From a checkpoint of a small mixture-of-experts model trained on Wikipedia: 2 picks a token.
Below are experts of layer 4 (counted from 0) of a mixture-of-experts language model. Rows are named router (the router's row for the expert), up (a neuron's input weights, with its number), down (a neuron's output weights, with its number) and show model dimensions 0-55. Each number is 50 + 10 x the weight over its row's rms, rounded and kept within 0 to 99.
Before each expert's rows: "comes before" lists some tokens at least twice as common just after its tokens as in all text; "mostly gets" lists some tokens that are sent to it at least half of the time. This comes from a sample of Wikipedia text that the model never trained on. Tokens count by the router's weight.

# expert 16
comes before: "-", "|", " •", " Born", " /", " Country"
mostly gets: "-", "gu", " *", "{", " prec", " part"
router:64 50 54 37 58 42 53 53 55 44 51 45 43 36 36 44 58 35 53 35 59 45 43 42 48 48 77 47 59 20 33 48 79 45 70 39 38 42 37 47 63 60 38 60 41 57 55 43 45 52 43 63 35 40 43 48
up0:54 51 47 48 61 33 50 55 64 48 52 50 62 47 47 64 52 45 53 40 41 36 42 48 48 44 57 56 44 49 58 57 43 41 50 51 48 59 40 47 41 40 62 51 50 34 46 60 64 37 42 53 67 39 44 45
down0:53 46 39 53 65 55 47 50 44 47 38 65 46 44 23 30 39 42 32 47 51 69 46 29 45 50 51 38 53 37 60 46 37 53 73 44 46 41 43 48 61 49 40 75 44 53 35 55 40 33 45 37 60 57 35 59
up1:52 72 41 66 43 37 39 50 60 52 55 27 27 32 40 63 58 54 60 55 51 53 45 26 52 79 43 48 57 50 48 24 53 24 43 39 38 62 30 53 46 55 46 50 42 34 55 51 58 44 61 45 54 44 60 49
down1:43 56 70 52 45 59 68 48 81 41 60 43 51 64 53 57 51 49 45 35 47 59 49 63 55 52 30 57 53 46 43 45 52 55 44 44 54 47 53 54 42 44 44 59 50 47 38 39 33 25 51 47 55 60 58 50

# expert 2
comes before: " the", " was", " is", " a", " has", " had"
mostly gets: " it", " he", " they", " for", "ho", " while"
router:49 48 36 53 46 32 61 59 59 43 53 56 32 68 45 43 48 37 51 59 46 30 57 41 39 52 50 44 59 43 54 48 78 58 41 53 51 53 56 51 58 36 43 54 54 48 59 62 73 39 50 59 53 40 57 36
up0:43 56 53 53 27 51 68 55 16 36 34 55 44 67 71 32 44 33 42 37 42 43 52 60 53 38 45 49 69 46 53 41 58 52 42 57 42 38 45 57 47 43 34 39 53 46 46 52 55 41 31 51 59 52 57 58
down0:48 40 75 51 58 33 33 52 48 55 50 61 54 44 50 53 52 66 70 65 65 58 56 52 46 52 50 52 47 50 67 56 34 56 58 44 48 39 42 49 50 51 35 62 58 64 57 43 71 39 56 52 64 53 51 85
up1:36 39 31 53 48 32 41 59 47 48 50 47 46 51 22 49 57 41 49 46 57 47 59 53 38 62 41 23 53 47 51 59 43 47 50 57 39 70 44 47 42 57 55 62 57 47 36 50 49 66 44 53 38 67 52 46
down1:57 44 56 67 43 57 53 33 55 44 62 40 38 33 57 60 58 54 57 63 36 52 69 47 55 41 55 55 48 29 69 50 64 38 29 45 81 53 68 58 36 27 46 48 52 78 66 46 52 53 45 47 39 65 51 53

# expert 30
comes before: "=", "\n\n", "The", "\n", "In", " The"
mostly gets: "\"", "=", "\n\n", " \"", " =", " '"
router:48 38 52 56 46 48 56 30 58 51 54 74 65 66 68 56 31 37 54 21 38 44 57 48 63 68 44 61 32 58 43 40 54 48 39 44 62 45 48 39 67 69 52 46 54 46 49 64 51 65 37 55 54 57 59 62
up0:48 45 43 51 30 61 41 48 60 48 60 56 55 61 55 47 68 37 54 49 53 55 47 67 49 51 56 71 42 60 56 55 51 57 39 31 53 36 61 53 41 46 46 50 32 55 29 60 47 53 65 65 52 65 72 57
down0:52 47 33 51 44 29 52 39 48 50 40 78 50 52 57 69 56 48 50 46 49 40 45 50 51 43 46 35 40 52 47 50 55 55 69 54 62 59 48 66 34 34 70 45 44 41 55 42 49 49 34 59 36 34 68 48
up1:50 64 45 65 44 50 68 67 45 52 60 45 57 45 44 49 53 55 48 48 60 65 48 49 61 22 48 39 39 44 43 45 43 59 51 35 58 62 57 54 39 57 59 54 53 59 57 64 55 44 30 47 61 46 62 39
down1:59 34 62 56 51 67 54 52 52 50 50 42 65 59 40 52 43 48 62 39 50 46 64 50 41 66 64 44 32 49 32 40 49 51 51 64 36 24 67 55 41 53 44 47 33 33 41 49 56 36 49 51 49 35 39 42

# expert 20
comes before: ",", " of", " and", "s", " (", " in"
mostly gets: " Street", " war", " Art", " Road", " School", " Love"
router:66 54 47 47 52 51 53 39 42 60 50 48 40 58 30 37 35 67 55 52 32 56 52 48 43 60 49 52 45 70 51 50 38 58 62 53 46 34 47 62 51 38 42 58 55 49 70 48 56 74 55 47 41 54 72 50
up0:59 41 40 48 49 38 43 51 41 48 31 54 50 44 39 54 57 42 62 61 44 42 62 61 49 52 41 73 56 45 50 55 48 58 45 42 52 49 56 50 66 48 28 29 71 65 40 40 51 52 45 51 42 50 67 46
down0:57 49 42 66 68 46 49 52 59 46 66 48 50 40 61 59 43 61 38 59 62 39 43 40 43 54 58 62 59 37 43 48 54 47 37 30 43 46 36 59 29 43 55 52 44 62 49 58 45 46 51 47 61 57 54 34
up1:50 65 42 38 35 48 58 65 49 58 60 48 52 50 38 62 42 58 61 58 54 62 58 52 42 68 29 62 48 60 51 39 57 47 65 62 44 42 43 57 65 42 51 46 42 45 46 42 50 63 30 47 55 49 48 62
down1:45 47 57 47 47 42 55 32 51 49 33 59 53 56 36 30 54 55 40 62 66 38 41 45 45 59 61 44 45 45 61 55 49 58 50 68 50 55 39 42 56 56 61 33 57 65 67 42 49 55 44 58 41 66 60 52

# expert 8
comes before: " the", " to", " in", " and", " by", " that"
mostly gets: "l", " at", "ally", " near", " north", " open"
router:50 53 44 38 38 44 53 37 38 45 53 56 41 33 38 50 34 62 44 41 56 52 55 43 51 66 45 30 41 55 46 42 40 71 70 59 57 52 64 59 43 38 39 25 70 48 47 27 44 37 54 52 42 54 64 64
up0:43 56 42 74 56 39 41 53 50 47 72 46 40 60 49 53 38 64 55 41 70 39 69 46 38 57 55 47 51 41 52 49 28 48 38 61 47 62 62 37 40 52 46 44 45 39 46 45 68 38 66 60 48 36 39 46
down0:52 37 60 56 49 66 80 36 44 56 50 52 46 49 51 56 55 41 39 41 42 45 68 66 55 51 46 48 33 41 52 65 34 31 66 42 46 35 44 35 55 42 46 42 51 64 63 49 31 47 44 37 48 47 43 39
up1:61 55 52 61 30 42 58 51 63 48 55 42 47 65 62 32 49 62 35 50 49 51 42 37 64 50 59 65 45 46 44 52 58 73 39 66 44 63 47 43 57 50 52 54 55 49 48 29 34 30 63 45 32 51 44 60
down1:43 51 48 70 47 40 24 63 60 43 48 43 49 56 63 39 43 52 59 58 44 57 46 55 57 44 47 48 36 45 51 53 66 35 54 48 50 46 39 59 41 51 42 64 24 59 44 57 58 41 41 52 36 53 64 51

# expert 4
comes before: " the", " a", " he", " been", " his", " it"
mostly gets: " in", " had", " have", " during", "In", " has"
router:53 40 59 52 56 55 68 44 51 49 54 32 39 43 65 42 38 63 23 51 56 40 54 53 58 56 53 63 63 47 54 55 56 53 21 29 46 36 35 42 44 50 51 73 54 54 45 33 51 44 55 51 50 46 47 53
up0:47 46 48 37 33 70 44 72 41 42 61 52 44 45 48 49 46 43 26 49 52 35 44 46 49 77 57 51 58 66 57 52 44 33 55 43 51 58 57 58 53 53 38 64 51 50 57 45 50 60 54 49 50 52 55 42
down0:52 65 67 47 50 63 51 55 54 56 46 40 68 42 41 43 51 47 50 67 60 60 43 47 54 56 59 59 74 44 49 59 63 50 49 52 42 55 29 39 52 47 50 60 60 48 65 40 36 59 44 56 55 44 65 58
up1:57 24 56 68 49 40 60 40 46 48 61 52 66 48 45 44 58 33 35 33 47 50 65 66 45 44 62 60 64 55 54 62 50 55 51 45 43 58 43 26 40 53 33 62 59 51 45 63 29 56 49 61 74 54 42 65
down1:45 46 34 54 45 49 52 42 48 41 60 54 51 39 47 44 33 49 56 38 43 51 47 46 60 52 44 36 52 52 53 52 46 36 52 57 48 44 39 52 49 64 49 52 29 48 42 39 34 62 46 41 56 65 63 38

# expert 14
comes before: " |", ",", " (", "'", "n", "i"
mostly gets: "ko", " ITA", " BRA", "š", "ić", "uk"
router:53 38 62 53 59 48 39 46 55 56 52 57 49 30 39 57 42 61 69 52 53 40 50 53 76 52 24 45 54 67 66 67 33 42 53 48 65 42 52 49 51 53 50 45 51 34 38 42 64 41 43 47 50 49 49 58
up0:50 51 57 50 39 58 44 66 50 41 46 46 45 49 56 65 63 56 59 55 41 54 66 63 60 39 38 45 54 63 47 34 49 45 42 38 52 41 43 46 48 55 70 53 48 62 48 64 58 40 38 49 53 51 59 49
down0:61 57 43 42 49 52 59 34 54 49 66 56 57 48 50 67 41 49 48 46 27 44 50 32 57 61 58 56 31 32 61 51 60 50 54 67 64 34 54 60 42 43 44 45 53 55 59 61 56 44 54 54 62 44 55 53
up1:38 52 61 28 54 54 54 61 43 53 36 56 51 59 63 57 31 59 28 61 61 42 41 41 69 53 33 61 59 66 52 52 57 48 53 57 40 48 46 54 41 48 37 42 44 53 52 46 51 44 57 68 20 62 40 50
down1:55 61 53 43 42 66 50 61 53 59 49 39 50 55 49 58 35 49 58 56 43 43 44 57 55 43 52 80 54 50 37 34 57 49 57 38 49 67 58 79 51 61 39 48 65 56 44 37 59 42 60 43 39 49 52 46

# expert 24
comes before: " of", ".", ",", " and", " in", "'"
mostly gets: " Awards", " medal", " Championships", " votes", " final", " countries"
router:55 59 53 63 61 50 61 52 36 44 53 41 61 52 48 52 49 35 40 58 43 62 40 53 41 62 56 79 47 47 62 58 37 46 51 45 49 61 40 64 51 58 44 43 64 46 41 35 40 30 39 30 49 66 44 67
up0:78 42 49 60 50 67 49 55 43 39 47 52 54 58 57 56 39 56 58 46 52 38 25 70 45 50 33 45 47 52 49 52 51 54 35 51 40 66 56 68 38 70 32 49 60 58 58 52 38 52 57 55 37 29 49 53
down0:42 55 53 40 51 58 56 55 44 41 39 40 52 60 44 41 49 62 54 43 46 48 55 58 50 58 58 40 56 51 30 33 60 54 42 53 43 46 61 51 52 45 72 19 46 62 39 58 50 39 49 55 61 46 45 36
up1:57 56 22 69 46 59 30 67 47 48 44 58 52 42 55 57 46 36 46 48 38 27 42 65 58 58 66 67 61 41 49 53 33 32 36 38 52 40 48 45 54 60 53 56 66 49 34 69 57 52 43 38 55 34 43 67
down1:46 60 59 51 49 43 52 44 49 50 37 42 63 42 56 52 68 50 59 50 52 59 39 41 50 41 38 49 40 45 56 44 41 50 47 36 61 46 61 44 53 62 39 48 60 56 31 43 39 28 37 29 46 39 54 42

# expert 13
comes before: ")", " |", "–", ":", " (", " –"
mostly gets: " 2022", " 2018", " 2016", " 2019", " 2015", " 2009"
router:62 66 62 41 51 63 44 55 36 42 51 48 59 71 50 65 60 44 60 46 46 44 48 49 51 61 48 59 63 46 54 56 55 32 33 52 28 45 45 29 27 44 47 34 52 48 48 56 48 55 48 47 36 52 35 58
up0:57 53 58 45 60 66 49 61 61 51 36 52 44 42 56 56 51 62 53 40 33 37 49 47 54 47 59 45 63 52 52 46 14 51 50 42 44 50 39 58 47 58 56 45 68 55 64 50 46 49 55 55 59 67 36 54
down0:39 46 55 54 68 57 51 55 43 48 56 63 51 57 52 44 42 63 59 49 59 56 43 54 59 51 65 47 39 37 57 45 58 40 48 56 49 40 53 39 44 48 53 42 61 39 58 59 42 59 47 62 58 34 54 34
up1:53 41 49 50 43 48 42 62 47 47 47 47 57 57 45 64 51 46 55 53 51 40 53 44 29 58 52 66 42 35 50 60 75 39 56 54 43 51 51 48 48 63 49 55 58 52 49 61 59 57 61 48 35 69 55 64
down1:47 42 43 57 52 62 44 54 58 49 30 41 62 51 47 58 50 58 41 67 41 20 41 54 45 41 57 72 41 65 41 30 48 48 56 45 43 57 44 56 59 36 48 48 45 58 58 55 52 42 50 41 72 28 35 61

# expert 12
comes before: "\n\n", " The", "s", " In", " He", " It"
mostly gets: ".", "!", "'", "?", "’", " 75"
router:56 50 37 35 50 54 47 41 45 51 52 66 56 44 70 49 45 61 36 25 35 30 43 54 55 58 51 49 52 33 42 30 49 51 43 42 45 50 40 40 50 37 54 49 51 43 56 51 51 60 41 74 51 37 51 56
up0:46 57 48 65 44 55 34 58 54 45 47 48 43 60 36 35 40 60 53 52 56 56 51 43 28 44 45 37 51 50 15 49 50 63 59 53 62 49 49 52 61 53 60 63 50 62 64 40 51 52 43 57 69 68 46 52
down0:64 59 62 38 38 42 57 47 42 49 72 45 63 50 64 53 50 63 67 51 45 52 50 62 56 49 67 43 44 66 60 55 41 47 35 53 42 66 45 48 45 54 58 45 48 48 48 54 27 51 46 67 46 48 75 47
up1:69 32 61 59 56 56 54 49 54 52 45 52 35 54 48 30 39 57 57 49 54 48 50 66 69 46 50 37 53 51 29 52 38 41 60 51 65 53 67 52 46 71 58 51 54 66 67 28 59 37 66 58 44 52 51 53
down1:44 51 48 47 49 38 56 57 53 55 59 40 63 48 30 41 48 39 34 51 61 52 61 78 51 45 57 46 52 62 43 47 55 40 42 62 54 57 48 47 36 36 70 36 63 52 52 57 44 38 47 55 41 31 38 47

# expert 15
comes before: "|", " the", " by", " \"", " in", " on"
mostly gets: " known", " published", " played", " written", " released", "red"
router:38 49 48 71 53 53 48 56 32 38 51 52 57 52 39 62 51 47 59 43 57 41 47 42 39 64 68 44 41 48 43 50 62 58 50 51 60 29 39 41 34 42 70 32 37 54 39 59 46 69 45 71 37 45 38 52
up0:59 56 56 42 50 51 32 54 55 44 42 53 49 67 60 49 46 62 54 52 43 58 54 54 50 43 43 56 44 51 48 37 43 54 36 59 66 55 57 58 54 41 77 47 39 39 40 51 59 67 43 47 54 53 68 46
down0:61 56 43 53 59 62 57 38 53 47 49 50 43 38 50 42 56 64 23 50 64 40 53 53 54 57 45 31 58 66 54 27 53 55 58 50 45 21 49 42 56 52 51 52 46 43 62 37 50 51 58 33 51 43 47 50
up1:49 54 47 55 57 42 61 64 40 41 55 51 35 48 66 59 44 62 63 45 58 51 62 42 53 56 37 61 49 48 42 57 55 46 51 44 41 27 45 25 46 46 59 48 49 46 51 49 54 60 36 64 55 42 48 40
down1:44 45 47 47 67 51 49 60 47 42 39 67 53 61 43 32 37 57 41 66 61 50 30 46 38 57 64 49 42 44 60 49 55 54 43 52 40 35 57 47 44 38 50 36 44 69 51 45 59 52 52 45 27 29 47 44

# expert 21
comes before: "  ", "\n", " 1", " 0", " 2", "-"
mostly gets: "|", " |", " Country", "History", ":", " Occupation"
router:40 45 45 66 51 50 76 67 46 42 38 42 68 51 58 55 45 58 36 56 59 58 34 62 42 51 42 52 44 70 37 43 32 67 63 53 54 54 57 71 38 48 54 46 35 75 31 55 63 50 64 62 46 35 44 49
up0:46 52 42 59 36 47 62 43 28 48 60 58 33 45 46 56 47 44 45 49 55 38 57 23 33 56 51 37 46 31 47 57 49 45 52 43 43 45 60 55 47 37 65 47 60 38 54 51 52 66 55 60 63 47 71 41
down0:60 46 51 65 50 49 57 55 41 48 66 39 48 41 54 39 60 32 36 31 50 51 57 54 65 45 45 46 46 57 52 52 57 45 46 42 42 40 45 54 43 62 60 36 50 61 63 70 48 50 51 41 51 58 43 49
up1:45 67 46 47 54 51 46 63 49 42 50 46 37 51 51 60 52 35 46 62 75 45 47 67 60 52 58 44 62 65 41 52 50 59 53 63 48 42 47 37 55 60 66 46 44 51 40 34 45 58 65 56 47 44 75 36
down1:57 53 58 41 48 50 47 73 35 46 56 31 44 51 49 55 42 57 43 47 48 54 60 45 51 61 53 42 42 55 52 40 56 28 49 43 57 53 49 45 65 48 41 46 34 48 51 39 60 47 67 56 52 63 45 40

# expert 22
comes before: " |", ",", ".", ")", "–", " States"
mostly gets: "%", " States", " American", " USA", " 2012", " US"
router:53 44 32 52 46 62 48 41 40 71 73 48 60 42 48 47 54 61 52 54 47 42 43 46 42 54 37 47 65 43 78 51 17 58 41 46 54 45 49 54 59 58 58 47 45 36 52 38 38 62 48 57 45 61 53 64
up0:61 52 53 42 58 34 47 55 45 63 49 37 41 57 39 50 60 42 42 58 48 43 45 54 45 64 51 50 64 65 59 52 33 47 51 47 48 60 57 34 46 68 62 38 62 28 50 51 53 40 32 60 57 51 73 51
down0:29 50 57 55 51 58 60 65 59 32 43 37 34 53 41 73 53 61 47 53 40 51 60 44 43 42 41 38 51 46 49 46 53 57 73 38 71 50 48 60 64 50 34 58 48 49 48 54 57 51 29 64 54 55 59 68
up1:51 36 36 44 49 63 46 51 44 55 45 49 45 59 44 61 45 55 61 43 38 49 51 57 63 44 53 59 61 52 50 46 43 47 47 46 58 46 42 45 61 49 41 63 56 65 53 54 49 36 54 31 43 57 51 51
down1:57 63 58 68 27 63 35 49 54 43 38 63 64 47 58 61 63 32 57 49 53 59 51 58 38 63 37 37 50 64 38 55 60 49 70 39 47 53 48 48 44 50 56 48 61 64 44 54 53 36 56 50 46 51 41 48

# expert 5
comes before: " a", " the", " to", " be", " in", " not"
mostly gets: " was", " were", " had", " not", " been", " would"
router:46 52 44 63 61 49 47 46 57 52 41 36 45 38 61 64 59 54 26 47 41 51 68 81 50 50 63 39 61 49 55 54 49 48 42 31 59 69 60 49 60 49 65 48 61 47 67 38 62 52 55 37 59 53 52 41
up0:43 43 57 50 64 62 47 51 59 52 47 47 66 41 45 47 51 42 47 46 41 44 46 49 43 28 66 54 43 50 56 28 40 43 45 47 36 63 64 53 58 76 56 44 38 42 63 63 31 41 52 45 49 50 59 57
down0:48 55 54 54 44 62 61 54 71 53 44 54 56 54 43 53 41 49 47 51 61 60 61 68 45 57 64 48 44 58 49 54 57 54 36 61 49 56 53 59 68 71 49 42 48 39 59 53 48 53 57 39 49 55 52 31
up1:53 67 50 49 53 66 65 44 55 51 42 36 56 51 59 42 51 65 50 58 53 54 58 50 43 43 47 68 30 37 45 48 41 41 36 61 31 46 36 40 42 59 57 59 26 50 53 32 49 63 30 54 64 44 56 48
down1:34 71 50 39 54 56 45 57 59 43 49 47 46 54 48 46 47 50 60 44 54 58 59 37 50 51 53 52 68 55 37 50 50 56 52 42 63 50 38 52 36 44 79 57 66 49 62 70 41 26 50 58 51 49 52 53

# expert 28
comes before: "s", " of", "ing", "ed", " in", " to"
mostly gets: " use", " own", " support", " design", " match", " town"
router:59 48 57 58 54 44 60 49 45 78 64 55 53 51 39 49 75 40 53 62 44 60 45 52 34 53 48 58 59 52 31 31 38 49 56 52 45 42 40 58 63 48 55 43 71 53 79 34 55 58 59 50 53 49 50 41
up0:76 38 56 44 54 54 50 55 43 44 35 62 60 33 36 45 60 39 45 56 55 50 48 57 52 41 50 56 67 46 36 45 62 34 51 63 42 53 50 50 57 56 56 48 55 71 77 42 53 59 68 40 58 48 38 49
down0:34 46 63 72 54 47 60 62 46 43 42 57 48 74 58 56 56 57 54 47 49 36 45 52 43 72 55 50 50 66 58 57 64 65 46 37 43 46 54 57 54 44 50 60 36 38 47 39 45 48 49 20 46 55 50 54
up1:39 64 49 53 50 60 42 53 48 34 43 53 52 55 57 56 41 39 44 47 45 60 44 45 62 41 61 61 39 51 58 46 40 41 59 42 40 59 50 52 36 56 58 51 46 44 73 33 49 50 41 48 46 51 48 49
down1:45 52 49 49 52 62 38 62 55 51 74 44 48 47 50 49 57 54 55 47 42 51 51 50 42 35 46 37 44 48 36 52 41 44 55 67 45 58 34 47 52 41 59 67 45 43 61 40 85 35 57 63 42 48 57 44

# expert 17
comes before: " the", " a", " his", " their", " this", " its"
mostly gets: " of", ")", " between", " other", " under", " against"
router:50 46 41 35 44 54 40 56 42 29 43 48 40 62 46 60 43 58 55 49 39 28 56 38 44 44 64 58 30 68 60 50 48 50 42 48 37 38 64 43 39 57 40 46 50 33 36 37 42 41 63 54 45 54 57 65
up0:53 51 47 66 43 45 36 50 32 41 39 32 42 44 43 53 56 57 57 45 64 53 59 41 52 53 42 45 42 52 60 61 46 67 49 57 42 48 49 42 35 40 60 52 44 54 39 52 46 47 58 48 28 26 54 61
down0:34 52 61 45 59 67 57 53 46 47 57 64 40 56 72 52 65 56 48 56 49 55 55 46 49 59 49 37 52 41 36 50 40 48 56 63 55 35 48 42 59 51 24 59 39 55 44 44 43 56 51 58 36 49 41 44
up1:35 37 50 59 61 46 53 62 50 46 36 33 24 59 63 48 45 61 21 52 56 56 52 38 47 44 37 39 38 63 56 54 37 52 40 75 45 51 39 69 41 42 57 34 59 58 35 51 54 26 54 46 39 41 55 66
down1:58 59 56 36 53 57 71 53 35 36 63 49 55 32 55 49 55 68 58 30 60 68 55 46 41 40 44 47 39 40 42 53 44 37 47 44 52 45 61 46 63 60 61 39 68 42 45 34 41 47 54 47 68 54 55 25

# expert 7
comes before: " |", "|", ":", ";", ".", "–"
mostly gets: "  ", " Votes", " Nominated", "Career", " Coordinates", " Apps"
router:39 51 56 63 47 56 49 47 44 67 59 52 35 34 52 36 50 45 48 44 42 41 48 49 49 47 56 36 50 56 36 63 67 54 39 56 53 39 55 46 54 62 68 51 34 66 66 54 60 52 46 50 45 63 41 47
up0:57 68 57 37 35 78 51 57 37 49 43 24 55 45 45 40 58 20 39 60 63 51 50 56 40 63 34 47 32 58 39 39 52 43 47 60 54 52 47 47 49 46 62 57 53 56 57 69 47 57 44 46 53 60 46 51
down0:51 53 61 66 66 49 41 56 33 57 51 64 36 42 68 46 40 48 35 56 45 32 60 48 52 62 50 48 53 35 36 51 58 60 48 36 51 45 51 43 53 43 56 47 57 55 61 56 54 51 44 58 64 65 54 56
up1:47 43 53 67 33 38 43 51 44 51 67 39 40 53 68 33 63 47 44 50 45 53 35 64 46 68 43 53 56 52 57 44 60 48 45 55 52 39 50 51 67 64 73 37 40 53 55 43 80 51 47 61 49 55 33 55
down1:52 59 61 61 45 46 56 54 42 52 55 62 46 50 59 59 39 60 61 66 58 58 43 44 56 59 44 45 34 40 55 61 32 54 43 63 54 42 48 54 54 66 30 61 57 62 40 57 52 39 45 36 53 54 39 58

# expert 9
comes before: "-", "|", " |", "–", " -", "}"
mostly gets: "\n ", " 6", " three", " 3", " 0", " 4"
router:52 45 39 39 46 54 53 49 56 50 45 47 50 38 56 30 67 54 55 62 46 47 48 47 69 52 39 47 52 40 47 54 48 42 46 58 58 48 43 60 41 63 31 70 56 57 50 46 51 54 64 46 50 38 43 50
up0:37 56 49 58 55 36 35 39 61 44 39 50 61 66 40 66 55 32 38 50 54 42 42 48 52 59 42 34 54 49 59 57 41 53 66 53 42 49 56 49 48 42 54 58 66 36 47 42 46 45 57 56 69 47 47 44
down0:66 22 40 57 61 52 46 67 57 45 49 62 18 47 31 49 35 53 51 53 39 42 56 43 44 51 53 54 58 49 39 27 43 48 40 62 58 49 65 56 45 52 33 49 40 41 56 45 57 60 50 39 68 61 49 59
up1:45 49 54 42 57 28 26 38 56 33 54 35 52 60 44 45 51 60 32 44 49 47 53 45 52 45 34 60 45 55 67 36 50 46 62 55 49 67 46 38 37 47 54 50 49 49 33 37 48 52 36 51 58 64 65 50
down1:37 53 78 32 59 46 79 51 47 65 48 47 46 50 48 25 65 50 50 39 34 40 56 55 56 49 57 57 45 58 45 54 51 65 40 42 43 60 44 56 64 53 55 47 58 39 52 41 40 65 53 48 51 48 25 71

# expert 0
comes before: "\n", "  ", " and", " 0", " 1", " 2"
mostly gets: ",", ";", " |"
router:42 58 53 44 56 48 58 51 53 53 35 46 48 42 69 64 43 45 49 35 55 53 53 41 44 36 56 42 40 41 60 44 48 48 65 23 37 47 65 43 50 45 58 60 62 45 46 49 67 46 62 58 43 60 49 56
up0:35 55 58 61 49 51 38 27 42 51 65 62 46 61 58 51 45 49 55 68 46 54 50 56 61 47 37 42 48 55 48 42 49 51 34 30 56 50 47 44 50 42 55 44 51 53 45 37 73 72 49 49 40 45 50 53
down0:55 42 57 69 50 57 52 49 47 58 22 44 45 37 31 51 35 53 61 50 49 56 56 59 60 55 58 55 46 47 28 36 28 58 47 51 54 50 61 50 55 56 49 69 37 58 31 63 55 50 53 70 52 42 45 35
up1:63 53 58 42 46 27 36 53 64 44 53 32 60 56 48 58 39 56 45 47 54 56 45 67 71 51 56 51 59 47 36 64 32 48 35 58 49 40 65 59 53 52 53 58 52 53 54 64 50 40 63 49 38 51 47 44
down1:48 40 62 54 55 54 52 60 37 39 46 48 49 55 43 42 37 55 69 67 63 45 53 47 33 64 50 36 36 45 61 59 56 53 68 36 54 44 47 53 54 37 44 48 55 62 49 43 50 62 54 66 34 40 52 48